config.yaml
num_hidden_layers: 12
moe_layers: [2, 3, 4, 5, 6, 7, 8, 9, 10, 11]
routed_scale: 4.0
balance_loss: 0.0058
router_logit_norm: 1.0
lr_router: 0.00133
vocab_size: 32850
optimizer: "muon_variant"
train_tokens: 261500000
max_steps: 8359
Below are experts of layer 7 (counted from 0) of a mixture-of-experts language model. Rows are named up (a neuron's input weights, with its number), down (a neuron's output weights, with its number) and show model dimensions 0-191. Each number is 128 + 32 x the weight over its row's rms, rounded and kept within 0 to 255. Numbers have three digits each.
Before each expert's rows: "gets" lists some tokens that make up at least twice as much of what it gets as of all text. This comes from a sample of Wikipedia text that the model never trained on. Tokens count by the router's weight.

# expert 3
gets: "\n", "us", "iper", "ia", "ium", "um"
up4:097118123148121167092073174151108149158070126123135120147116140099121103114140124115063148179129152119104134096162151129218115139145107186118106094127139180092151100173103094205110182103092147146083121115085158174144109158109156182124119093156103163151123167157164132105141147178165144145188112101116142144120103146140152117104127149102118139144136096127141123185107186140079164082133085135209116143119154114166152118038083151183017090134138129107154157100114151128174086110084111070139097075137089146104123096145135162143138147094165198121170122142088114144142074105151148064
down4:144146131132155153131143127134089157126128144119115093152177079165208057144109150118096125104075084170130160131076124119155105093135097106140143148154070152088152133154084128054127151126060112115109094123129092169101092080164135179134115152114124049121132196140106100121139149107152145089124184153125143095148065166128102134160112070092141167147133146168131088159148104107131125134105126189157089148140089081177119146218187122165140152070172142195145144164165116134100131083110124121123129131133065115129161078113133130129196144085188091099179108164109106061100115158142117077
up5:110126069184183141134135132109108118102050170103120157128147132104126192144121094092152102199161154133093153171138125132091135160109163112133115117138156200089137127173118134144128080189133170104122110068124083157133124149061081147152170136127127082132146140116123159136191207103110182152132128109110095186132086170100146190133098150090101116127086088096210151140107157100122109089130115084177092120134131137143119125163131154109129115068062148174146135143072084076163142161144148097124084107127112095139148077087174137130138085101159162096149162163122168123189167082097083097
down5:145169170097146147148129120120129142110168070191148138091105119096146112140110099110131052113170178090130094108151172139151133203145146095113043171156112113127153114150148170174150103153067125132098084124104157118190096142140083164160147107223097128102134148111143118118150108202136131126146165111047123141141153114130118166057109141104101089137136163172168094088077099074147155106094145124194129106114115083149128136146091147081069152133051159153180079077113150135189127091162132107186146125136124177160131125166111132129147082117110173105094104177126123142132115139163150094
up6:165116131110142119147129083125145128154142160127115091085098147117152090114189138089095111110073082074145148132086088113111134162155089146163092198138139144128164139155133171128145126099101136100134117076186108108168164164162106181155183088103158124107123110147112195104113114113083111113104147123150066188108110160091083119126126142131097109156118144139165181149121179109161099136141069151146165112143120116139144082092179109106163128159013112143133058164137071130103145175127155128140166089109117077174148136103063135099153161136176144169169108132079227165124113179130157073
down6:164107096095127143121101112132135173096082192158201095093094121130180110108140110108078175109129164116147120064135100137174125132155111106158070132143124137127143127059130121156100139085116077110108161123100107157166138155086121171145105105138125167108150120101113107122131127158150186108127108113106138195114194153112197134149098115136135188119096167120142128106099093137099173135107101119117094180133171166189118115216140089153175120173099139145147155170141092074085194117099142065111171186091070104139110131118139183167092132151125074160154131128149168065115185088138109052
up7:095124152061153092116146153090153134120135165126144157120159110135125170071176117149121100123137117120117162074138139148061073171115162175098127134146147111133110122146105151089130116080093069184113148113081112133073069142130122113120116069129153083102118153101122105044075139139132106094109169158203151100122149079123147181160147138126165154165112184129135182099078156125144135111184106102147149192111138122158105125068109130142060111194172095173101158135133141227144105144129150111148068146121121105160175090143059185135134101151175165111107173159133138120128093125170180108
down7:164081123117154181136058130097059124131174092130061098153171092125120022115124170144151126104113148141130146193146149152149115132128140151111143116031166092165178116098162158119117134132098110130141089159093157099116094159134094151119138146128154126149139173145147132127051132158127166145172129118171148073108124150136169145076118114121074088073157140112147074211126153182076101148083164126138136106132094092134114117141147147114112113190171113147170139122129188134127106092148053140104118107136147132175125132121161161143088095061181110194134156164092178116167140121145074136

# expert 24
gets: ")", "\"", "'", "s", "e", "o"
up5:178111160104117153142115114135123127102138103139136166159098107143167228118143179116166123072181152128106080094151119204104133089121155177113070112139108058157108172114086123057137163175137174126118149100080148124128114132183131210145096151136102164189092085100119118095161138157133157153081102166108096133161116118070095141136109105158124087095134165104127047093095135094110102125111082126096159108132160064144131114143086158160107163211114097126129143116150165138155134120105112138099129140154073197153111126151144125142160140126155059055162085128139168073123100085123151122
down5:084119153151157101137130155134171120138079149148129106160126104186139161076138174160175186168109183048150125144148101073096167102106204121146095141054158048102153079163103153135175201094140118123144080131135142076135120165113125118149120124157134152122119134062068162107148110092115096123191093145091118098169115142081087088166094123135120129105141139154164159125079121099065062147105110159134166124080142109121168107160109139119109160079120141174132112147077115098115101085127092114165155149071145159122132184166096170107090106108165101163143111070167156114154128107133185152
up6:128164162168114152155106097104128177105117127115080133104116131132105107172141198198094124110205122113133103142182098119107113128118143112187231190133138145089180175125133135105152144129134121125127206065096185159085172127122172150157112143092100062124172117081111132083118122114141174151129098101116127120077149118149162137061090099085133142140103137154140107120176111162109131130150025109091102151106083135186157138074075132115143148135110207118114113173162138131133099173154174167182152096110116098062106129094118111140127071130110145148110152087129093163151118103124113099
down6:124097124130149124141124129095153136042142140145134145126139084108116112128138107082115123128083138123117183135070166083145116113145179150157127107194120098137100123134156112174114130123109137082101144096158128100179091087124091196132097166114153071149200112181101157151089145156124163102144170183110132160173158103125148074159183109130173131117115153081106161081081114164109172103149140129120184148152160157096079093151089122183057119075202162136141177100147154131055123177137114071064100078122163131124117142142122182138182142107106111129146065117093170186144130118097073156
up7:082078076116092104194133152137140145084122183146146089101124080111146094144163127097160130153152109113114183139138105138145097163140169160130099174164111159185147122128134098136123164136139110156088095130065172159137201095145150109165104139105130119132126086095208136081145127157174153167160206112083155128090132064097109114063165084107137100007166141111125158165146117126186134151142153095124100153109123146092155144121112103094153126075124105140143086117126136136125047114110059162160162137110177095147120112154079116127099066147115126167166099147107119206142130129089122092
down7:114120162146127078118134131141116087125121118166164114145149141187095085118100112132146080073158191136091069135128131095110115130202138130089209126157169110124180113111136115057114168137062100120148078105103115091191154118139061181187134148108149068133177143086119170156124134140126112099091110134144127129106164099096227156151102126064116097140146148108078107168144151164046135126099093099099141104155139121106170157117143108127166127133147140141152127151087180130086068122119133091165113152154095087131139090107157108089144122142155152066198125132129089113124184166194090159
up8:202133145129121094142143137154107117078089125133092091142141152159132123129127141157138173061154129155113135127123100125139131094132167139195105175142148113174122224149137100155134141142038096138121034109111117126139125180113114137111157128118173118123107124012158102166156092131185172147130123181158170193084120106102095149134152097155093063133159149130144106087120124104114128074110076169124107117117092156166130103104112206074131097126180079173106127130082128109176096128124119165179121170079152104134161121138080123188121138108105123072098105129118124082098141146157176168
down8:102056144168144102100109147136144113159102170126138105082136181120151120171155126231170095113094132158173085139146092102110101181101147114155116159138216105138122094113141122069118160116040096137139099137094120083100048166132110173099097126141122145146085196145135141112166096153171119140102103134117112153133169126157100163158092133124129082167139141158141138140097131121146075099093139168152107132100174178082118065094092130135153156107137146102166140134062173068123126127199111159125104149145056143126130116069124116107119122182133165069162129092116118166079158180174097129

# expert 4
gets: "2", "6", "3", "4", "5", "7"
up16:136149130081169161123123122107164149126174144060104073184127153129081126125100137175120129125111133061109131125110138176090098140166110102097186161095188130134177116094060160097138101071139133141130156072117148167105093099087088118123193088085126147101139149075122104129158138068137165135159159115170116126093118133178170111113124154105195166101134072144119119143121081156120197164110144115060123140084189182128155118122109157112143129102059182133176121140129140114139124095069175149143151188175097128165114187122139107146156105153164084130093116142129101127030139141108178140
down16:141098141114147081123111127145135114095159129121157149056126082148121095120091154170164129154105135137080143129140115133161135129171113070139137140154095105077119134139116145066180116063164127122160167133114059088173158137111159105114123145101099137058150145103095123133172145107175195038177150119133076128192109154160119142127169172161147135123119118132123145189093181120103126134101170133091152167126199121112114105107092189043129082086119153139125157128147140072118153123076120136184098112126140132138102183154125126164099118167029114115141113103114128105153153053043159153
up17:104113084146108169121162198162145140114132116142149115079116128089103107146107137171126125096122136109150159114126125166141160114126113088150127023152091103166109158119146141138169105084129142158074122078101144105097119111080174123090105171087167063154099122090068119132115072105121093160164131126103207127116143120185171162113126114132153163126124125015071086167148164163156132147132151190141162104132125171145074090143118153177159156124155182097088111089081117149112132158134111176138111130072160107064073109115128215109157088185144131163126108118116080150173109116135107117
down17:157174184099138158115123201074117115153074127092151102160155146109128057149097072113135139123150099100170159202134141123123156114146091091125115152149086111118108138104162151151111113144189169124078133059143072122118133069136125105123115132062115179099099078126148081116066111096157156154117177122155159125110192140079169163123142137194176175118199121120133122099068133110130081088148103092137165136145141134165139070149149102107128123107120126083149108085096068161091126129143103193172171100107108137083112119092105158130175125120033084088158165136103115114144147154098104146
up18:117142148118114186123135143136128111145090083147172124112135144105142156179148119115127150107095195159084125169074145132134159089144172188121129156124140177121120102169116154127175183122156167160120121114141077160142126076119111089167169128095123138138092148179092113170096158142142110137135158146146151164118107120093136144109085046147158108130106140152090080075111104212183095132147103126087063155139102145120086055130153112125150096078124155163110094094110175119179125146046180131114084115213104124138147100156172134168119124128114236123167095137147109127216102129092127091
down18:140165140091129129115079139110142122145121149123072122142091101115181107117165138148128149098156082143149139134134146075127121133176162159114095176157168125108137134180116100090170196146091164156131123080204130165121179131130159126074098072110122150095112077142126182173109105121159135087109118129171130153052188133105110067118133139147117047153142094145136101193123156115178073108159148147092171102140165138105065131204160127116130144119134183126101149108116148138085139108049140099120127124221130169134094105124023158092110148175095111145151187123148146129140125158164130091
up19:128106111088122113150153128100152152152143141104137129115095137080155118158134164161132180085117120067102094132078128112108057100094138100069112097108099156126096090192021151191147183218100155163118093099113169103124121117088133102135175097117131070141171193142130097135079144159140129128140118136116117112117074167123141110110198125087111104115071114119148070131104178123115176151139162170161136125129187117133050130120100109120175146110105131068133115119120153073183155176125135142126166134132179181159196126116134120165095177111088094145149108142205169122114117117161127150
down19:148093133103125180092140149111142121178146155149127111108139133137154120091133111111092099121112129140150078153169081149126096094136214124124156034148078099141114126134139137128161132141044147083141137116184117098143163143139091126131173132145114121204175131116051128121173135148100167167133197111165192145088098242130104150098148136099136103134116097140142110074183066133141093107141127124125129070144109191131147086113126145100096146064128089095132164116121139121112122101146131088195098144132130126097160136127119049149120172084111172088074125145188095109168116151078166159

# expert 13
gets: " a", " an", " A", " had", ", a", " has"
up42:130099124146111188227148164075127095050101159174186115146102109123151125192151138086086144114130166159066064176118117074113152108114165129132099160131124053142114145162168103115091095084176049080128119101123145098170137152150162116133110148069115113111191132100097077141120116139135151138184119144094125135126141161167135115085173120140106138131113137157139132125090113191110135149174146118131151132182120158192116125124091154136148108103112096139099074110169111073097081101168143113136108134164090070109181167067180106121150151104102166138143139127097184157077083138131159168
down42:182162137093108098152160145116168085068081108167122182155148152083156130152178083154125164105106178123135144157171057158140155158103123148064136112165144101205124134143091108133102139062095093104132127100143137142127181139128131086123162098153083145156100200088131131107087130135187101078110070112087125082142116108139114118122083127076217139255123113120123139090136123139094135094108128124127155139149175118117132156193112109095092127143099151097105124097171160151127122121112127116120094128151145156123148181100071085146120131160150122135134146058158156100194120127199099133
up43:137154147059124124152163146146091124118149119132097139141098157132102149089149121140119124168120134155104127110111089075178128137103116173091109185103142069132140122144149111110108149108118102081161073097124137134132086175112113116133135090128150064167109103059140104117080150046137166139041092177098087131145158152115095116139173171156125149172082145098048142192081131088109099119135095101155138103134125094155186091109106161108058102150132086133149108123119112203158157121120105143171198084148170101192146164115121128066087181173138148164095152089163093196094111122157139163
down43:125091120114088155137131105097078121122150088154124127133123081167113095081093068148189129106137151135170098158117042113220124127131090114113166130095098053167100141155146086158102121133114047134144090152151175140115188128101154172152142119113201114112174107144139093180090164143107200133132108078109183117172144144132112141168145133077140142106115095130116162171138145094145100102168119098106112093133114142088076117196165147077118144219116145159137126135092087134173150121142168148161141095140156184089141152147122108114115134096148181086121121115095151192135164081094165073
up44:110119086117081177152195147134159163127136129131150058137104191149118138150136137127129093143096121133073072123143126135133127140064161109138094137106126189084170131209134167098095096111122144174137145156154109147090125135198107171150153118048135101095106120115074115102109078077136139086129075151151145180146147092097086073168109105122103150098075147154183081105102132167125083155132121153075052105063099157143172174143116189122126090137177122126132140090162127145182133133079130202107159098121128122078135166140148169120130161157160129095117159178156172143110169150170148109
down44:147172169180136106189170110096078127112191143150085087120157114072146171163090122127131146169126160160152152183129119094143100065107087121172124099136175112121173174121145087185126119178105138163121117112151111135094198105174139151144145128087186090080160147079123078077119131154171079072075113127126161118153158173129098155086157159103155055077115123164120139083087142126118104175078143160096094151082133139087104168156064195120122129115093169137158151092165072169133152163098125157101147136130158126093090134138164127137135115153163104116143138136118185096121084087085080127
up45:101116130112134122098136136160143117118137098112109110070161157177151128079128163130146107128050103065145095177225133159143122097121119199192042174155155066117105147133175114147144119112102160140093165152174132141113120087142135075109118084137135158151153137106101159120116156134167122136101108143136157097167116146114131132161143154080123149087102100136069124127115121165070104090158171075092114149148086084140196180157159157103105123105123101095107165136195094173055145108105188119107113183090116146100185115130127126137166071087101092129091142161176162148079098199112127117
down45:151134142154148110167163119092115143032112088139100115104065089166129122064184080091116157091117142126101134146124148090108151078112100070198181031129203163133179046130150144145096115134044089111136118138119140120125196100123099129108169097131177137144131087136140103174067146146086093117134158124150097109100108160148135087167170151153122088130167112079167124165143102173138134127135152121156082175138140080139183111128091166121153193136111099094164135125168186148122145117105117128123123131129172168127151135119092132170116145079091030123115109144153129121138119129117153137

# expert 25
gets: " by", " to", " with", " from", " for", " after"
up3:130061132077065128136132151107162146121134131157100161157117129086090119125104086151074106152136150124116131119136143081068114098130124089188173145159103126101157052161103164149173131170157118081148129113172152125098128131111139150121131188160114194108088076141138122146129135087123130198095032132118138114132139161188141115030166183156092124159142119138109096133156134227135126129098162131170116078152120129138040082107090160172114128194103193085088140109147154150124122178135170126142118103121133126140156184111138143091179110131094140066133125103108137151135140118120099186
down3:057191146145199146097115130210132145122159095130103093170137093137117099104157187113101147156139119137089144142104140099185093113075138110134077151131139165131125166085088139144113171136119103090218094092093085095104071112093128148085112124114166167080142176152110127120081074133159150104109172178173169100117083116181102145184066100174167127096185158101127179161118167128141124122120114158105151100147193169122127166177143142094143111125165113075125107150097136079083142143062146122148136135118156132124069114121100162132131116102078151129132130182120057094158157108119117176
up4:141123089148100135178152119129090133165145143133048082079124121129134147139144119140106122150085100113109103131132157111110128129094117118138131110136135071138124132198161102147083093098077118159085069117137085156116109178067121088080118156143128177085172118121102048166107150098075118108102100097105119171122103134110141136145120100081119222132124081126076123114087099119117121110090143090102186098050143165133113144131142182129160086118133187098073159128112201172111085088153137172202120106166144137132171141194147197148096091138159141133155143196117115139131119186136199124
down4:086129117169113126139133111142095126105158133134081061172163138118102116145076180147138182139179080113165131180179119098089058119130114108104112106139076066112162075096070149122127094161174152072080141115152161185188169086093135107111149097144179144142078060164161144155104136121104112113132127062104140147145147133130180096185132124156139132119095096117147144063108123084078119087138097161117136143149069157075154161125118165124172086134105125135125117142182133075147152155125153094138085160104156174210150146148189128099143155126135172179127089153098187180154113127142148103
up5:152120066112130120126131121114107123153087120120097157129112187137189164111173142115181090076147125172119143162112153083194084138123121209134094179114148122092143150173167124076135140136133142109159114119107110102089101154158138108102102120137145092098143098093101092112095149092079133126123135125173121152105036189126132151135126129132111176149069051145064098094169136110166169118103126144147175181063117029124129159116101129137058133083124153087111123102071163053123118088150162126190152123119164109131191185144131147152121127084090181105140109100129109174134143115108115166
down5:177091159178152127145151130086151130101143151150080055111148135144124131145110142166154060110094144132085143157139172136136159148126059141126116136166106154129167120045097102113107075112171122161101137131161139088146127157084100155128163123134065049119149100145120108128159123124090079103139149147166066124112124128142132176115134114167105084107109166099032111147163151096067132053118171117151091209164120071174118195092131122144120134089145141101143083096148120113167183101119126088185124155186109124123117076167128077098160123161140153106155137083155119167141137090071164157
up6:181084080084148186131121135142160127147114137107150128106178168145131103133084082089076127109139163074090108154110077123114164132120075117131136124069137074137144148168110190179187159118097048172084136072178077137145161129135126058090069153142152112141129101161117109099139160099110136165105152036105138142198109121185116123100213176183095117187141150068106153131098143123127130146130164121198155161119128177094155129129163085112099112092148085111098072150110168112156124172144134121135156130130184146139093125145163127113132148151172091108163136118164132097143127145087124104
down6:163102098081120152103085121146115143122175133121122094145148170128114092167116078119134185118065112083116135155146117154113113136116135165144179123078100143123181110159128168100133151132126165115173088097216142127109080101103091154105130160151171184119104154095105104106078111144134142141105171142139164152147085137089113122129107049106155167135166105148100072182128168198162176157055120100146098115078100099135137133142171125087133167137121127097071151128140159085070092104084165144146113152112110173158172172120133176120202094116143184171079095216171098074079113119140128120

# expert 26
gets: ".", ").", "s.", "\n\n", "\".", "es."
up10:106095097102090150197095144156105144113154128126137105138071120115114086101188128163152174187121114090158164078091206091180166092153094158104020148111155190115150169117138117080146113098131123093078134122103140136163135119095162095111154118126174125151155109135166143088128171098088130180100124050132125122128092160113148156113156150102115099090147150118158127094085147154098147138098132178134136103094104070125116109153111138103138102084135075106099104093080095108176102117130076118180139160148128123123082165129169163198162131106165081148102146109214166179083105099078154113
down10:097145134123146188106121148184152118148120171097124172159100172145165141117147085146058142088149167086128144137055157158118123092165126120166148102120170152154117117126166156179131102037112166120113078105120140113127182166133156117151118098136099074189140073158158142133076111113147103115093164153127162125177087125102104153142096192103114146122175144140091117117118115172098122112102131160170148128088133112200074112210088139127136057079148140055134109120170110163126168108061119078157163154095115087097086158128090090126147153157112121149173106101030144150134091110116129123
up11:127139100122168189193148097118064164150134111161208148103126135119111080135154163158101111099127120105122144065099147131131177087109150129089104142105140108136128140119130079025093146097112160096129129142128125124174103120176163079110134116105136081143157157122067136131168121076138077135087120167142163183180119056110115127123089143121186164146111140114174056143119201106097090071085117151127155133178153164116135147103112170061136116094174114122130197141161105101160147134067063114146154138115117123092158132074143086108189130184149164161148136100160122135129174137115096088
down11:103094126095185083100141124174139106152059087100108128168077128081112150076142116145160094129157129124082118149179113115102104169171151042158169170095144169150150070155128109150150147165158150118137073077120054151147110169123131147105167147141111090128084145104143132188164136097148048087116191152157157138159147182165140130071119143124154171103089156211105137099213118163113112128111117111103129119141127122137100190085148146163091147157128107118050126201067075149134108119120113172072128129128108129116098159122089137075124141113149108128085126161127135169121131136108140084
up12:095100147115152103099145180079160119156093120094118128159112150131094080131092117104132168071147072149169131115088166149122174175098226075124133108168146174177061136133177159165148112160088130121136136124128142163134127098132152139092157140136141097157163146106108120138143119167164098121130143184063154113213127126152133107139147139106139037125179109083151132179000144164148147165109168151158142136120094134109153155125113127114141180101112183112083127085096113098143112123106089109132109085115074095114118080132176162123183162096127117120160113141132123156089129164045105105
down12:135122112097156150094135159159177139084148160092101105130079123127147046119162148115142200167197168109188098063152137141132137147168105134161139108098148130142182198151130134098110134165153150065096114169045108087128136100100117095104088110103169136115149112127113122078145139069131104159109158100108128168169058173126120124157113138111164127171128097143094087065154156091107163112133181110139125125113095201104147171119163087081159139081075152115145163120097172177065111197155177114131153158126134128113111130140192108161101166080069140142111101163108143121154115148115152081
up13:085049122168155116148149137114128110078108122125123158077099102146102085145127049120109141069167196175119129129151150204117126119118097035155157195142098104135119148098153116096122130143126109132084203116146160132118149140139120212194167152096141126132114140117127208167170110107092115132117123167126182148141132074134125111156106178126114120112119172151117126097119135085151082063182056113152149125187144140088116130143130156169177070136101127153142179172125113119150076152088057096097118125099129145145098074131143099112131178117165141144143148131153105134124166091058146156
down13:144145084076098151103163147103095112130080140184159161164105138088105117092099158188117140081152072118115131209129132156076165106180137165137112101125124111129113083125144120205099143145153128119095142156177081144175121149158150154125122127127097104160119130119155134128116146138111074151096107113123152154155177120142233091119155174164143140131114142127125173175135130071092185163107108073086156075133078126134103151089123133154147107125152116066071089179149098171162170144134162170132148109172173098209063183112119122114117155086166102052143123105106133124095102099134073091

# expert 10
gets: "\n", " L", " S", " H", "M", " T"
up4:136150152116151172135156133137127121103166144165161113148078090062175113111137098164101095133151081154148166100139118076115094101135195130162078154098144136189148142100122094102122175099090111158118129060090093092191060104099165215107080070165180120202111128136145129148137085097139067136067123175133136174110122137111127140137126132150154202141136119132137135131078129170113133090080160140112037118153159160098122147176070111147142221148083112124180154074094093130112116149114152123130086143089129167103120111078145108147135125140114105124171117101131121158113119151071164135
down4:142113124117117106090114143121160074146108185177063117214147097112101145127157166115119107126140157119112135103188136137083124116111156125061128046124161154129191126085093132038155162128173122143151093137118123117192152104179094148099134128133071125188097130103111084143120106141103135123155160169066145117129206132142128132134175119048150160192095116088174100123133130150130118174040141085156218136158141134191159107099165139113118117109108128150103107121077155099085098130169169089166127140135106146095158131111119080184092138124161131126126132135130146093157117102177141078
up5:110157152128102176142177168180162099154141147135111096197157108157106138090108085088183143186113109140145113135105126186067125104099130115118183168150178170111078141143137061144128158090108083152158118123040116160122178033107165063138171108094137097143100110068114144191110119141142165115124129151143100126133089084113094155128094122167171096106063093154173138155156141081179134117106128162089148115091112146144164119113110210124074159140115155151107083192121101144163135093129149129123094142153068154151132110173105136065119169120140105084102129096130111126126092130178122084
down5:180131150133113105134142127104103137108134183129075130113106152110116130091144128077110108113184114143139158160096104102148128156180160132189147147105095134162095099064150114111097129142196107098096242101152126118120166091123120147159168114168171194109145090139115101129127123113159167126127088093058139158132113088075190114134116133186152096183132120115135137030112101106091107129191150178128158164154118119150104145116125104214126092106119196128081144120093113097111129154084142116142150190144086107123112090075081183154151070094160125113191142121142144131091142138114058115
up6:178128116151061115135181114157136129139166133103068067076209116145105135114149190137117167181117157097185136153194199145148096137127101128121183117066166109094152083107161161154138107121073146109110057113082168141197158100089132148144049150205133149153193112084088150135161126091156095089135096083087101157135141152069132088105086144145125137145120143113098134185131103142125155105109141118104090103144096151119125105134139196151103142122148146139126201099126077136111144167155105078108163129141100074114103092162151147141132150152104159141124111181137104125144138095080121175
down6:105139140107142129105188123120089153114091126093128140116122133118098107060174085115115162082123100138142128101149108152104164133141154137114113151134113109138068066188163154181139126118081222119094120120140130101157161060188163119149123131113155114186065141101149162140123119127159149157171137112183102127170135147182071122178133155079138112179117117065080122108107163164176120072086106130117136181166141120115125149126073114046146160121123049100120102115189095116199139133119117153134113151109139131126134115095128123164124152150115161150078064201042180123183128101153111122
up7:117138168127133112163161093151083083166110091137099141220149160173189173104101171167153106120128146146135047084125119105039189136099113159210123152154143105144117169137121112126097102156083106103110093132141080149114078173164105152109142119104181109074148081149146134144136133101074127173086147096127171123131151154092142124164175147064156125175166166160143077123080132128109094093115159085126121089116144150116123058103109162126089095135125139150104125194072144095136171151123155123110108089161140109115132100089074091131153190184128106121143185133080151163116120152119080092
down7:130092090153117144105143156178166124148119203100101160101130171180104089150131122127157185093091107134164093066149153138124159131189088103092125144101083178128157148145084103141084079145108142131139128139052122134155183094111063108124114171142124132139160125158145176142100091128137178086153180105145232112095086173129129133166184141159153104171122121168075129154108121180130140152103117111107159148128156097069111120094165116081116079125153097100091055169149090130109117170080111113113170074103139131123144169155177127132121161099064139063172167116096112092107146105158160090

# expert 14
gets: " and", ",", ", and", " or", " and the", ";"
up3:106152139148081169118133127124146163112173143024150052159125144148092126125168125107179134132125138064173147067114125177063115132140140145127157137093114113165095135077144148134140089180172145160178127133106147133117104147165170152132144066115121084109188086094152068085130146117106068156142131142162138138163084101125133121062148132146190139145113146208146093170148097142151099132204129140159141139100158142104084050136096107118062068160143129102142130064125137137114137133127106149138116045115166140122149110134104084153198132084072113126122153160133164198138116115134092125
down3:111150108142101148154123096124125084157130131097154154121159139127169174161051105127090153189179118135136165132107127135146114124165137097123115117082093111132145114090165133122149111096144143139104127151187146117118177112109138119175139157037083107192110144138161120161171070145144129142083151133139158096132118149144061151109138167168115168096138147095154152125150158083114160180116080127123080143090121053149098135098087140215193127052091027112118168191086130065114094125116110162118092147164101146153155139114146070157085111066169141141121156176113114153151154079099169154
up4:116085124127087133113113131123127127073093195130169198131168119133153164128177072130143112073139128150093121160096141154137155106172129080132169188136106133130147119143147163153071080113155118131158124168126159131136122115204128199120149150115220110113089139081133149101083126077114074102170117069094158082166080151123107188134154126175110118173090048071163109158095082173169130093118127149142114159112086081132046122074122096134135103124131111169140146109142152167153160103147094117154126159171122141143125130078118136138109135119114108072094135119135066155166114165141221133
down4:151133125169153172112124112087161140143092087142114097119089057190129134130064149059136150112108128114102148193102113175157106124120090040145163108218158080051142088172136112173138094121108142139107165103075125134120111090132080081059077089186072148141088123139154199177168132152106145120174142159138131129129078106139138129129138132114168127111144168139152137135168127120182101096129072168119182118149166141157142091177107164084134143145150106110074142129164152174110069156128164112122150148122096141174168139159093147137066108127087097181138087089123123139128088134110121110
up5:083072156191104172091173176073138121162167159131161102117161102168119122145153100165096130127139113095097103101111136159105108155159055142160108118126134122178101132085147124142155118166115166185118101088137111079122127076138166122148184081075097096113215133132176095152092140170103109122114067146101107101131127081129122120139137142122147134097087154140123133160171072115167194148229174086137137139113129149173074089138113099087066097134100104141174143129090153140148083087093131111164080122166120126083165109117070120153150198136051122180153086114122138126154125127136135162
down5:133132138123156134093157156160109142165124104127126157140085202089093130080156109127116118162092131174147153107125125102153095184136109127127118137091164156132116107111133169174138083126167127093122152159182089124159089155087115124092098129157123186123109134101110159183083167158046131086107123150065197124092130174098079118159108103122128130143130105144142189187088189087152096142157121125060150135161105100155088083151117075107184102089106069169111186198088048110165159092146150098172066127138104138066140136109183128157092134099103112104099131117119055125148162104128129159
up6:110150176070112082075175120176182098158148153154113141136146094124158123159083133171154127123149089101146130096113100161150167155064140076149055182096135125151147115105133132162184143142112109128101134150117125063122090125158116139139063116115177099213151121090140143090129116085140123118159119096138151163158081166117153072156098085156134136139084065142141118135083114135120123151150163135126115151170180154150108089181117103160094075185115111162096085142045052126172145155137133179105077118093169123096203131150094083144113090114160103139132129174123154101112155175075160090
down6:121157125124150132151120128122126137061131117113161104135151066159098116158099149195140104153047095143159137112085081136149193089129132125082114117100153104085120111101150157114197124108113127175136154105152072145110085138147162166098150134117140140131184136167178152171062096126187103120103149104143113112156130136131064188122120200129150076213140084155151094125104111095114058171130176138108092183089161136178111142117102143143132171109107093151155112172149193162130111133145160086093101059069132162094136139109133166124138094145060114117171120129188190118102140092158110087